config.toml
n_layer = 13
n_experts = 16
d_expert = 224
d_shared_expert = 256
moe_layers = [0, 2, 4, 6, 8, 10, 12]
normalize_top_k = false
norm = "rmsnorm"
batch_tokens = 65536
seq_len = 512
Below are experts of layer 6 (counted from 0) of a mixture-of-experts language model. Rows are named router (the router's row for the expert), gate (a neuron's input weights, with its number), up (a neuron's input weights, with its number) and show model dimensions 192-255. Each number is 128 + 32 x the weight over its row's rms, rounded and kept within 0 to 255. Numbers have three digits each.
After each expert's rows: "gets" lists some tokens that make up at least twice as much of what it gets as of all text. This comes from a sample of Wikipedia text that the model never trained on. Tokens count by the router's weight.

# expert 10
router:080117138119115146147136106101102138154136122086098160129169163117176107114052111095102109153176134129121109150134099108082161182159085114140161173111082140130171122141113110132135105124103127
gate7:144126175099147156154171163070114147158116105145113170095131122158140145115128105125139116153152159124137127092146163157165146129114127087119117130122177158051183115103125069162095136126073143
up7:104132116039095167061141071110205086104087102033125045120111115144078132106172063058097093157115123180143096136084058200058045141134094150082101129155107115162090117092105111117112167108122078
gate8:107163092196136176175133151143116186124110099148185123117109149118133120118093126135114119182130138095106168106156137126106119151131117067159150095117120143169113107059150139121112107133118133
up8:105148120074080178122099102140153128152105090126115175100181110108147141123069062145142122097119162131106124107136116137142141148049118161125158128100139194107191065148078135181108100168117118
gate9:150132097183117090138131115159197175146144164114180113175165120132158134140154156113200112101119102191127160168104178137143145134113078021139121115096118092187126106075193126150127137064123166
up9:142139076161113086167172133053108169135129112127133094119145175129132132093079170156084098095124131148115098103031098139137088149133107108125045132154055126152108130140168127129117209149131143
gate10:145115110119200114108140162173141120149075120152155092196141057147162082085125116121149102168133145120098115156116178117062225111099131073166152142142148095135088080171077137127159174118114132
up10:088147151156107122150179089129124104102079133165122128080154111117129094115139090132126138088077090121129170128075156104112156190155134153134158159148120168156145121185137153140129133070107110
gate11:104094180136099163113127104158053122133107122071152125141064122078106144160070122098130097131100133102149166186155141083181124155121193158160106148083118124107056104109112150092101145130158111
up11:176137156143095135172102146140130170156101105102098156161143152111155089150140092122180133152140149140145207097098167169137119148101164108055144142148075098145129103149115122131129153129126200
gate12:110131118122121117165147140100104155216122177073096129115083112103129116130140138111114174070115161139116126144100169140138192142155121152181105136147117086081088115147142145085133088159147103
up12:113013179183114106159162094128118127103062121166165104137145129133148160121119144097144087100109079132084097148132129088117145119084109107119140133012165167142195077130093131129182143137132136
gate13:149053116130111109118103141122117131142153158098154168116177088146185163095133121147145151161129099065089117073142134085097118112157052146159085201154100078155104131108120136131129167148134089
up13:150071055128129118142137112123147203144109123115057143140146100143143123135133165168209182148136125068104181142131075142125136162135159130161136158124144129143124108141119174117089156149157160
gate14:114137144153162133143168064187115134191125096128151113104137135130078105145135199127092136154117158127126108094081114088077181102146097126161139141102106182127134165118115170194126187087055165
up14:125204146075173078105117143143109095136034070159134107108129103122135110219161169103079114097139099140165161145091117144147107130087174121113125146132141117114112078121062164108180163152073126
gate15:166171139110101114145163128134075080180141166136161163217063107176099181120127129116084199185115176117155127100120140158110051084138122106100126091115136096138115101120061137129147142124141133
up15:112075149180152151142187025124123170165104132161066106157159097107149093143132151105165148117156087059163142087140088147097137082144101092133116169134130167119132130154154161093090123135077161
gate16:128136075162057131123070163118101083093169078096156195137096074136158115119090139130121108180166146108127143119114077102181171218108160142159172134090132125144080075084176148101138070100152147
up16:117106097108120142113161207129082150162062142130117189092175124098114094119101158145169159059123165129192093116150105126164102118093145090161118138120127160140154127139096141153102136173074127
gets: ",", " and", " that", " which", ";", "),"

# expert 11
router:150180106124170167156173128155108155113119141127132128101150134168153127098095184113065053125107113159124090163095149112190128144171135144154146073186128139148186139099137146112092105144202139
gate7:123096114094149161138117174125103199142106144137166166136043133152085143152051223067097163150080208111094139105140151153096133084128111124201165139114126143146113154190118162084102080126147136
up7:116127105108119154093158173137094136112153113114090169143144138086104100102169172179084084096129139150118130082176211136134164098120134110146145143144151156184185180163117116138159176150116121
gate8:087161127112125128112148103165141131090100123171155105180146142197110106113066155124125120099101194143109119098145145192173140078133129092088131149086180132133100171125140149101103176148105118
up8:161174134069180076088059161114145085120090182190130153114154100071163148165185093122092192143088126120158119084131121106123173116111132128099113090146115171154136137080130157174123156072104115
gate9:085080167091109129117137146113146148153111153090151120117130111199138142137119129152143196107116128137097173145148150108164082129105072105174111085174088077154173154141142133116049144106177152
up9:156169026196112141160179126045164149133160139078125139159168128103098123148147131100097142135123103131126070150179097091164100088089158145139137109103139095156072105118143060142156161156139098
gate10:116108154169158148148118154129076106127171107165129127182133117105133115170159097150093111130088067125124194141122136101170175165107155110150125137110132058085113136132091118078141077139074134
up10:126099112119189153214126149142123219110132133122153133119105115160085089141128163155052133191121102117142142139190107089213093136168193124125141115079114140121091142124149169111136084087097130
gate11:132146118107183146180133152115108204174136104107152139138111174150121179125144098109158112211072185125147176184082104140107121149160115139107133162160130126096122148114124135145121176162152131
up11:107164168130122085171133133124069142191119084146153130138090123186091117141134115106185130133164124179079165102081113142178115125152111131140069143081161140157110131141092150154128110120116136
gate12:130114116178109129119093170123165134146155153171139068114131175094101168106086068168081102093108133161193175161120175111095139101133101130171109023110145112102094131154126137171180088121160150
up12:104122072126123111085140180141097208059124142158157152142054119102149159159157119131139142110153188131084134140137141116054143086093113157115128119095111140105163127147148220126167112119104135
gate13:101129112128164166123176166134187107134097112189116138106152083156154100117151148126087124118102131103118069129108115133161142098112143139191203144109096134110176112228167132127118158103169091
up13:141080123144127154129092180123101107121126121111134138131106126175182094099142084140161120190098129160157127096069120209157134116193060087119130094141119186123097131213147161124126135131117182
gate14:125143159094130144118230109074182158164128141126155135097148154128115110172132147159136139147167089150083114142100148117168148156141206155139119105142109114149124111122087170150134108148175191
up14:151117111122172096112163134104118077142120103138164139118160105205103107096161115130159130151072054132144151139138131148121109109189128147163203134100159117116112087173096090111162133142128228
gate15:131126118103122111143118191148130158095127143148100132149120195120146103059058084114080130097120151143165086178149156143086080141169166145131188097105125154106146180109141170131141169126088153
up15:141108169118147096090145120128076141101111178128116161148058153115161169138109141109105118098098105167098094099100107120119129126143130084083162140096164154127201141085153107128103160139105144
gate16:094114168093073103125113091156151107110093110122100100097138113113105150136120198104182137094150128123168131102116112119155061135147089099149111155114118133149179128195122175167088129113088164
up16:090124130166064126139110139111131108112115081121111117116098032117157113135156102120164076178136131095113140147089167123191066206111148102163133117099130157103180168159143131171155119176101186
gets: "0", "1", "2", "3", "4", "5"

# expert 0
router:062101078145132110107142080123123118175134119134132160188095199159144113122133120217178125183113147158150105160130146104097113152123095122079175160090104141096128134139153139173135174111159094
gate7:101121124065108098105128107158178090136160125150169135208153085170084124130122077167104201094154129137073117158109102087151167110121172130177152176099167144122112150143172139101105206113136101
up7:084146143092087143109142146126153154114134128154149124092045099079134154160090133148141185053098121075131088133202149082118146129156156119070090107088171169142147172130157158124114106123123134
gate8:107156145138108174077088119197133080167106106131128142176108125156102136138146070145127100108092166120127099142099068081132150113110154087158143077108131155199085125172168176104111177094216111
up8:148110127120088114092180098123154017108100089121143140110115147161125106157083136121114147145071115062120065135120136098137134159087175121178120142130125139092150141139112190137158099123161089
gate9:107145128154154161129106132101174121122126205095112140147093170077138182176145109169150108149117118080154107123080097182122181129076152093196165082123148139134150143150191213136101117147164144
up9:166126098132104116117166140117115065069165123083138162111116120093152118126068092139146164127078167145132129131127160178134118126128113147122096144158121104094137136059145096103155159182135080
gate10:123131147151141129133126188131165091113135130140065085133130108094067132143155119098118135191091144137120138121091123136116121189115180154082157075200120113116175155137130130130132100070117052
up10:133086098120140107090136127112119171138152091137143086084162111162128103156167169135123076175130141122107149157184130082110120148135067143103177137117145184101107035079108108128086079141179141
gate11:091111137181113100118157149141147089149130091150135150143093134136116122141110122132156127140184098159102119207136114078081116087191149182080151186038081133120153099101151142162097135074132097
up11:117156145139135140099104135106143170088094138101109092128083090072152173107117137175130115109129074086131092120065155153165192120149159189096126132146122161105215074143155117129156109139127095
gate12:101088092119108138118157134108087071067144090106127149218143075132127203156087192161150168140135121060123169179087141153102127091101086096138058115139170158110072062130091154124200108128150137
up12:095125101193072101122120104068114190130108116076093130136157080106125139096181145159170156114117130150140131111109071119100168136074110129136214126090146088077116080146147170091164122149103158
gate13:183211123121111132192137156188148116142081085112164163128104143108147140134081150138174116171092116143150192084138153144160086097168184115167143139150129144127154109174139120063132051119126084
up13:130148118147167056079139139166119119116140163100098100191119117139157144179106163141190167156116167135138140166066151115145164088145144196155100097076114123146205118222100124127133181101112060
gate14:104136057141160135094131105075145077130145157122157146094110063154135145130119109123122113155158140179159147098133145171156149103163157126134126167129120099046079135070148132067070128155189114
up14:152103117146157131162161108175204125120090110142134167167137154184147108121123138121048137144181149117163111173109124107128113172131162118161152066112148178102157146174118142134124157136106075
gate15:127103116151145122141130168236115068127143088143135129103173153172199091149129124116172093121091102129129165087092104134112160168165122073039115123112126091114097136155158174123144171057133113
up15:134162137119138098150147114096117104126053150201104155174152097136119162166180155112159101169143094139175093120117149104144047079164103161095127142106095170108173112151142129110078078136139156
gate16:083162126175075092090120126122107176125129165171140151098131123048141081076138139086116147103093137124157114096202198103139133162150106101192120079190205116130114108054184113136119101066113138
up16:146127140098091102146162107103133112098092133122140119096132140164104131121104149125121110175149097164130118123162113078111152118106171086143138141108104128168130059157151143157106131192135177
gets: ".\n\n", " |\n", " \"", ":", "\n\n", "=="

# expert 15
router:161137152073159154093095140103114140148187187156134153164113111086145164203132104057128137120109096125147085133158139103140085137072125131074165092138116099080129136139081084149167080114131139
gate7:122180149132126146152134164038130199129092089126102124074078133120136099107142146127128161055190148173170135100168113129112120150114134143129114131076136153152168119147179172159160144153074120
up7:173153091081166138114160068100183134191113081112120130065185128134121105115110099106163143078116142186094118146110072179117158111129105125148138134148145105160123142138132120102202117094141178
gate8:085116145141156066177104184089161142151153134098143130105199154075149112108153159139109086100097122102121125119132165108143029119164106153116214127106171070076084101119146182119160145195078137
up8:113184124120149159156105166086148095124133152176171083133129155186120133058061100105081088187132122106146128094158095123089081144161151125111145112111103088095139091089136115115132178125130157
gate9:107086124166170138107083130089166098113078141139162112128109127126183110122161170123133102127108142119222090175077110123083145104135128151114161066066118184151190182174132175132089159120127150
up9:121123128163077113123111171160148116192160093098128105077031195098124093141141102085113197145142078119097141097073169131107105128118110158207141112146145165158159060121129130108109152138120116
gate10:088132146113109131143173125082198172072119158161116177140120130084140152118102118164128079130141108119088142107133209137083113083211143091134121127125197126144108159091101100094143095116114103
up10:170150090145090147173141152065158165177158162080096136158145118197087134183138093156116085119122126045121144121162125099145123150150071105114163118161113206136130118133135151155157140102154097
gate11:166187104079171150068129158134096113110096135106144105153119099138167104138112117121144130147134127117116159164131114147131116168112126147156187127076096098113102102078086144136111150128081114
up11:143123146134094110106161136153154110127093099086170184082138115137114117132114115136140124115063140058076130062170104073122115141143115113140052155135162139149122110127147130098165120166204127
gate12:084126158077131100100127106126088143090157017148174112132125101128182187136108157116097144122099117199102121108135117175156126081172088207159124102081164166076158132100155137156179151176134115
up12:157153082088101140064128142134087089113124100084174089138145083153114142144144093108124059142114103110114118128160126095134142186158133144111039121108147107124104162110140164162160194130139138
gate13:111146131175139110116176168092142184087115149108176142081117159076138161114130165086141154172106135121164142135133192121087110069179142171130125090160200133121132116182153140121132127153086066
up13:138175143141148124145138074091073130155071135060115085141149120168171115095149123154109082136214127154139112144102132151112095167077149148149092106127136178149114110156142093120147123064135143
gate14:104138112169143162131102164085120104120165122117104157052117125134106173159112145158181094055152134076102140084145144128116074129154163106126137157111119134091123117165091122180141130096110062
up14:126131146092119117164084035132114144162105132126090112095082188130126084135117077135143156172115137094096204137121130154132159111152105180155129068095086150135112111121107130161129138100134100
gate15:125161126165135125051112119198128110117138045070153074101133096142124154122174084173163139162138134117135104091122130150121145163124114144140126129049177118139090117131117143098109173131100096
up15:168096154136090139122173049115136137101129067103157150094123158123126121171098140136115145095088154102156149103110074207160144146067117087134072115087145134132125116087117136106109157093120135
gate16:159104125153127096122087088121156116102105092121113169116079165145121161071158131136147079127095193107142136178117173129203075157162130201090096147085191130153145131105173120137136156099097144
up16:104083153160141134109109159105109107179130125160116150099164094158086111125141147096157119134119115127132105168108123140133147124121166166089188082126161035152157107115144096105124151156106130
gets: " the", " |", " and", " a", " was", " The"

# expert 13
router:113069185163138122164099114164132104128088155099074075114096138147079128130129125114185144150147157146155106078140149192116120160147183107149133124059175186091118095126142161099115171136025123
gate69:120149199151171178166110075154137159142126139072139180138163117125142124119147110162116135145145163130095120167178119083118152126108086153170173148146139130126070177173107103118159133093147117
up69:189086141097152106131109100127176143151097214045136164114129140125234142078133059134112144163128083088148145154139093149150128173142029159172125075168134115098131118132144106145065130149108157
gate70:060140133137132070098087100137137103119081137120126056097119183146148111058135043109172160125104103161134151153127140146125176185171121166118126097041202212072120128055102190123083137191148102
up70:125116143088098156155106163081131138088135192064082132103123190080145085117142110181151102134142053105182140101109062068124168130123101143124124109161215094119109101116146133172100138155120135
gate71:066151166146078152138091133138130082127112125163165139168137177152176124180099156175160130137087180119127180118116144125130141108045097109134125135088150096082142173151192085145101102085183119
up71:111158121104154101102154159158125099103143109127170116098104151105140163156077129080148131161101092157150123104149108121127120154179164129139185170070124158143102155140146141113146115121073157
gate72:116092222112095144183111113183169121125126060139148217132122148105138104099164091135125100083099119143072126144091089147120117141125075148188120189151173117142132087211125145177151113169084060
up72:152154161114094173200110191145154124165152120096145113109178110135139113172091110134133119191133093123146112173110127159079151136089124137203139156072133121141120134156113125093085079132081104
gate73:126136113120154122157116128151129161127140170141199151085126142074153152116157147131155165127126173103123147082121129144137155065185133116112122143082130102117127103128126198159157074115141114
up73:131127127113120094108116117086071162148128104125104144114176078097118170191089156113105150139149136182109126191158134083132158098164141118112076109172130133107160123099135120106086166186112126
gate74:161175088113150126138131116152182113129110116119197085134125142126128083137158112147181157124184065138098195108150132121157064150207078118153168115155148122152145122152135185163167153130068139
up74:109124138103111144088107125117106114138114156125118145147170144119128107078197126136132168142186114110147137125153105144115078166159104094142097138105205146141157141163179127150099146079089157
gate75:220064135079115152115129087110077107091140146097156086138138136124054141132084123125089109153113178124135095134132108099122177103146157103113137136106177177137163206129131062115062128134162075
up75:160063086107141190144126080134170140143184133135187118142114078110098157117101134106092148153130120156148173122111077085193121089097146063156117104114165130072174159171106153130081098101147122
gate76:125114124140128152194168128161131057141115162161119146119121096116091115145119200159100154089119161130111146130154196172165156120125097129139191157100072095135149148175116116094104136099114169
up76:140137103070160146109130204140147129116077075144133117175133154129124149146141128111159123132128117164150155073096091159173171131140113123153108167116106122149076102108172140151130089162127120
gate77:114084098109160103165095120136143104094162105150117097105074128151111109069128131136117105097107118149120161138186161167131148115180158159136093060044132154076155112065102125085161153121121100
up77:203064167191127103107127135128096171049135098091185131117143088177114159092112095152157120149139086210089128135146111184178097130175144128163168121136075101109136133100147140139159099113062124
gate78:151166111172161117089065109125125152111134102126107161075123164142131143039152118132165109105149119112135086182138188128119073163138186122112163176102068167120137150138147203106125148109125105
up78:115151094111120148123105131132097082132150118117143164149133169136158134091162156099068179132149123147096075156124038073130136076128133122117123161138142126130141115139104081125117059176154084
gets: " ", "20", "19", "–", " (", "18"

# expert 3
router:191082172128050138135124144137152137127150117139127136173096063094093129059141156153112167085115143094117222036083130110162120065168131140174081132100176082135140152133097116138185136088126130
gate7:109153160149207068135106081128180177130147123086115123154130086143173058135130137103089100166159133067152105113092133130148163142114201129198141089174160201156116072073105123110130117120089152
up7:110086162071068191114162149076050175116121121145109170139118126189117095109139174153119115103172118118097121163104127129168128098144133141103088135109160113200143147159130195167115113114149069
gate8:177177125130160117112217072144114126145117089119112097154124120080112126125076170186130163159166197120129109129088096160085155145092126115125145133111153140127125143169101123094119113106134137
up8:116153091119153141153148188130111143167187127159134122126169107097156163102131124151085160203097186151119140114127137089073170068108154104088123096181126122178149116158164150177113163109147104
gate9:105064137070171136105174102159167199102126134193101169096131155132114114103153139088039138094158142148105161218118121140124154127099168107175135160119154094148132099108119122147153126103088101
up9:101133171147152141174119158172104122142093131087082098125119123153199085111157122124091130100126145101133107097140106082091201147145130169091087125145143144154126178067120127126180104156135077
gate10:124137116109072102114167156141121156079160145173126145110123148117155118096115112132080149108135100171110120149151138097133147099153158128189141160110067170136121090042110108175093131146124149
up10:143149167125141057116099162113100132068186135130132135146115182115127140155089136063118110152135078099089128076170176119146090105084173101075142114177123176130093137165131143084109153127166166
gate11:139135139131142181241075109170123111203177105073151140179107134132099135122116123151086143109124142075150102062139101105177168163125080142150160083141113104137180101102126129172107094148115095
up11:126176199129154118171158132156198098141109116176127160102130161210110106130149165122129086131136138128110084142103120135098176109149081061146086094040088097163105117167136179102119113164079167
gate12:106077161138150145103134127140133183112102086091153110158182147113130062091123102135160178129127084091106199067109096119138097182089098138098111122166148116145117147092059122111199141100158049
up12:156133169128059081094096141150135154133146124158091090132120181184175144126113059123119169093102119114111110181162143100134158165209132052151168144113123125123160122145124174116125196142091119
gate13:114122119115032120107162126137151122156147214193099085138178133148144117138131161133178193192121174116134177129154121188113137142123155094153139086127138114179171148137149163112157085134080102
up13:068162135113081133112101122063134139144146134122085158155084113052138088087125178038097186122099121085136142051222106129126148147144078132158180089132089155130133075113138125172122131157077179
gate14:150067119109112079120150104152091097196070035137106106167107142115090134049141143065183094123110105118142122150135148122119115131183125123174160058124134103126138097150090129120093161027095123
up14:143164167152115102124127087088067123076147108133115116183138071119109148152156073180133085143143143094160147148127155138079155161146148148136122118091140085122082148107122102117120115140060077
gate15:122127083060115115077133129135142139141143163093144142198095153149081112112136093171116121090113166146123180149130150100176071098116104129126093148141110065139163155162180148130158086149154080
up15:175126142148135170137143169133080091110111134134186170132091173128189084129161129172109141105146102150169156136102072165119185089109143160119089152138132176116111071120133114165140079129184081
gate16:138056101113120110119134074174137214137069112143125121173093114143149080111100115162107151121121165102104191101142118124148146097159078107116119145072156135114169087146129148178123132067149148
up16:156096146137085216153173073200121127117107090130097166092108141121121115142175062090121137146144134142078203147140153107117088167109075129110164052088181139096086121113094157094122125087114130
gets: " |", ".", "-", "|", ";", ":"

# expert 12
router:122168063053127099135129111114115098166105142138135099122196095106090135133137096146131159135111090145105145113153103187154110097116141120116135087121126135160084000142137060111113108103090068
gate1:151183136116083120127117102105155166122119093089134085150108113139138163139147132093189129115152137186108159143154108145056172172096099173120144164107132172116111129141189095140111112137104151
up1:147115136149119162122101129128098105053148125096112112132077131114075153097198149064095108144099127148127169104121101153143125092087111178147179100152093116157117128137205140122104072168130131
gate2:099012100156136170177085097158111163135183121096158083116173136123123138059199115165166156159117183153112112143171143133195120102105135085178181107172127182108096149104160159143150091149151143
up2:112141103101137106144126142158124069104059111136090182092154106081153112184089122127131091094101155096095132160111144154162156167145148101100153173099110116065124140088112185084151113121128131
gate3:152112110129141184162137126133107103136113115166132161163162097143132108191144145123099100139153156082147090120109136139150145131143138200147120135129144151150046065107187092148111173059109097
up3:115085112129180120115116109106152169118103185081128122083111166086108119076161167144167126137121139159108161091182116115107112137111151197105173128121097057112115089120083152095125154147168136
gate4:098135100176090136155125134134138082098172124134116127154148131143109085111185163122120146157230102148114126071175171160106161101143116163118088139154138150138123118115107155102131114130136092
up4:150106131135176092097079103071086139104127119141097116186093130138175088147159124147123153121161154163104142098136159122145146097135104102140095124124099125122143126121094082078168134073143136
gate5:120119100154110099142112150153089099108104078175205075126184099106166135150159165137180154124098151117163175106139140134098174144089144169164132152108127140106097088142149097086117135125187063
up5:108134150113122085166148098145116160128148095129096103125196062162160053145091083126120109172155179193118111145152140128113143147153208106110179111156127147118179208145112164141110153127094082
gate6:119144103137136091093175115104160147118132110154157169085193109121112120102131165095120121111143158057121105140115135133129094166111103121148159076174156173159091073124139157149076113135155185
up6:144186110188152086168120124159096099091095163125116136054090168106134151077180194159122118135133126085164177154098151157094099117142120157138169084104085159113134132065164142129110126125126154
gate7:070145027107142150179135063171101121096105093135139114123137089062126112105126101198114117162107187164150110147124116148148135158146124142128118081127139144130068097211135147080131148134155088
up7:104223160171152155145145146153137141174166146137104104132106134171089128047135159100161143128122163160116125112153062157078147079134158131165110125158091163187157143085153082112098142132080120
gate8:133080101122174171151198157150121100111170138150068099135135187171127118113179098131136111085104173207142133145095183121139131040184099114181141147116152125141075070106151146179116085194109154
up8:084105133124184122147133174152132103101171154115137107139096169092109129114102140167156136132122121134127108175120105147169169080221114101131069161088145109154131076106120148184136111092131114
gate9:142200152133160145113065141119129134127137099148101062134111107106122107074089107106111114125122096116151113175120132186147100120091174199137122091101092155209097103147109084101076083124112063
up9:097131125093176128086120150100147120086134045139124191073232150038154118141077171117148148103108121102123094137119136127115136103137092097126140120126099138150132128155121114094110077108148108
gate10:152174102121178142188149112128105074144123188106149132123135138181093088130134104158052163156146135103195171121085095166125122075107123125157126108126134131176159130090110134121127094152175109
up10:139141094121091080175120117146120098129204160140195088143122136160128127145107099146152183115180157133172159149118133126159108165110101141134097118120079147140124074126124116145078138170120122
gets: " the", " The", "'s", "-", " his", "The"

# expert 4
router:133148156156152095128105174119112133092126070136178081072086165139119135154129183133129088094078108121116080150106130077120148126130107122114070199173123143156097167133130159069148110137187152
gate1:121123195109135108079158154178086138136090143091166142084130126126151145194081163115139134051121105169097121180110154077105107140134125168173145160206110103137091081105157131094130136127081153
up1:117127152154155127138116119147066119165183185094131113141170108094144102137129142105148108114144128140145110119123104139141207118097156127134164166124117215122171096124124073137173158153178141
gate2:102110085141153157183174142059077153137133063069156146098169158135108102102179085106160104079096154125122152119099127124164087117131140108147148172123100106149103150185131204100145170091155164
up2:184158170197139107158092139137068136149166111128119091108108126125068116118147119124167088115179118132165154108088181147115181109156104060110165103126140154155115121146159177078086118118120090
gate3:117132127114068150130150173139119111142204099101116073140108176128181168087155128142092121135129100187114088132088104107112154102176094137101151067132113092168070148062150118093133130124130151
up3:161102131187116151185157124127127103118152109156140075164124108156182106144151073092123110134134163142145094122099181139123168123108118154088149181154053112112156152108138156120193093130109141
gate4:118156143087129108145189177148105116063163091124160048166126119191080121077113145141126151120096136077138105128083145167148145157092116150125117148187113121147076147118126155137140122117155127
up4:141092124087108092163137086181150179056077050091122141129101066150122124108113126210170118103198135123116085119139140056154119126106165085144183092108128107094138207125181169103144098127151152
gate5:129161147124152114165209129086137112067135118119123086134115145096128145057141133129177110129109148108144150124121122162100092141171115143116078151124148150183164165131117144050099135138124159
up5:137142120079162130124100112099091131144141094104120113146165135137151164146152185169088090138140187085109049136165159129125144134128158193088157142104099133089072126136134119036168077104118085
gate6:132093176153167085174135094162096138147075046072121099143128112135083133159094129182168142095145125097134092132072104127168155148123103090139145166159080139118101171205109153135126194121160096
up6:159192138151160100083144113127163035116091095114145139214115100061134142065135125102123132141141131114090156117156124110148116084103129180103101151098136117124115124127132142090113099109127101
gate7:109126090139181113191079159131172196080127128152123197164186142059137133165150095075096105097176107190159165172125149098152127127092157090153111116129140152166098087173144152131103171123121094
up7:098156133126115137150185145160152191147072086111139092090111140103111125113143134140112119151138151115117132146072143107140168117140166106123160148099140158157195174142127112130145136154103147
gate8:078113112076113140129129134186141203095103125148125135115097129157196063155081151049122093063090111115095145074152135160145122122136090074086135149075102138124100124140163095150059101127150171
up8:104154104080139112040128109142071153143141103128147110162159101166124143112136100118152090126192155053123112128105145187188103156101114114135122078111152141168126145117132108125130115164113106
gate9:173164109139124122144098145075139098083160103097118203135159113168152181033118169151195108105078142170095093140143081112158106169130134110169146155140111064065082134113129123116183143158167098
up9:072126107096114123104164153137164147152125117113116085147134152097173106131154080169127099148149088075111089118110134097104163134077159062138109162177153134116155073148126156171165199116129102
gate10:075159171168131114124113135178124122144116178093131129105128140103129159096137200148154099173135074098151159179081167193036156156078144062125095164111180135124145109113081121118171136161168138
up10:162136130154124134136187103114162127144118160086153069058125116091145089097110150178074161136129094088155077176124174117144132085148157147130168141159158162069153167216128087142130148086191149
gets: " of", " in", " to", " was", " for", " on"

# expert 7
router:208090161134125102110165129155091105125089100093149089121149138161090119168118117185083123120196102128148114095076136176148147093129145138138122114107139126120149151101118140139069143198066104
gate7:119152086158075099126115042071153116198206139148076111130140177177112082130147138149150165125115184153109181126153131180144145137157100159131087135129134133152134110128140113112085124121128130
up7:120084181087128150113127096116088078165132115123112102183120121077100097134090082179158129125186152154110139105108105199127129119116091176098116134150089101144178158139112165074121094079148114
gate8:140155147128130080127023120133091110124138114097169183075138169107142134157137101081105122156112119094120079182078140111141121143135131114109157149081175144175129145103109190137101181160135121
up8:135190179097118072101141105141130155091107131106194142119119136108133138109144115100125202124163136125130104134137182149151197143123078102116113144107120145119162140110165185170133156140154104
gate9:121083173124092111143092105081135135127136195146117185089136074166160135111078151124146069152170159197124109186135127142227134165143144111180144101074130098110130145087138111081046139132137166
up9:101133083107122118107179130172093116109128177121136105100115132146142143108118172159115198079158174151101149146189121175120156100128150130181141139144058135173076141104114180125181149112139145
gate10:120121121122142139147143121112104114118115090137110130100143158134096110142152107115126160074142132118150175152089140112172112049206138117114088167167130123091118086125097149142097084136074157
up10:123125066117127162117168103149085091089104094139111161080157172098072138133064165146089113124109147151165118141117121132123126116214131142121187109142117143123186129100131127088095085105146137
gate11:145146101092077110196117133162093128091127162082164093116134108105114101092106133159148091186159139115120131150116101138123180181105126108089177126105150118113177107039088123147065118130101132
up11:118139148095175118089086161183149116139108135100145112149089138129127130137120077068151154149163117145060090121171153119118094082168184167174101119113173137107130115173113117142093150169129107
gate12:177092110183131136053160136136093151121136094100089135133112169164138128122157188194152137140107092112151129104139131101155135117067099112120168136092121103142160108082134157098084087126101140
up12:135111115108084113117101110066196133112134166150148104114141098085130156149174149122130107127082169137123138134128129095137080111111119164128176147120133202076126164107137112165221085165087113
gate13:109151097129158160089158112128089114158104123144044097137094143135142141095137168150115173078108129187143113121016111191129099201125065187083083181187132151076118170085119149098134178163107134
up13:101096171124083157127138024147127083117189160089103069133126133125124095168143102163138113184156041108099147147147136160143183139081113089083147102133157154168081186116150120120123210113089091
gate14:116094109180151082153128143159134112122138118146126139139131076059120100159137095198105102169117158100140140102092099130092105063172082125106133124128174139092133155151141123129092108142063116
up14:158135156112077154139093093076136084145130095149106145147102085160168104124111079109091126159127134131059094130165116095135129121083194168109153138129142141124115127187080074179087139161178162
gate15:059144090127093080134145113143156144116139135145100131147081144138141110157112162102109074148149141161056163140110125098177100141131153161111101084120191148068161124167160169061138164193110152
up15:138091145115135138143115114103101125197172101113139116079113190139124097103147125185161153103128108122154120138104128187177089094108111133147111140131111119076136117107107119113146119076118074
gate16:086094148210138090112086121129189146060132126161079060162121177116105130040095136077134140135129118111080112099168159127070143136149149148110103094149154179140122128116122154168159168112137128
up16:088114112139141094177112134171105124152124109122118100142078116101151109142089097188175117110145171106144139105100183083130077136128098164083102125179107159118048067082099137134120134147075148
gets: " ", " (", "\n", "–", " \"", ")\n"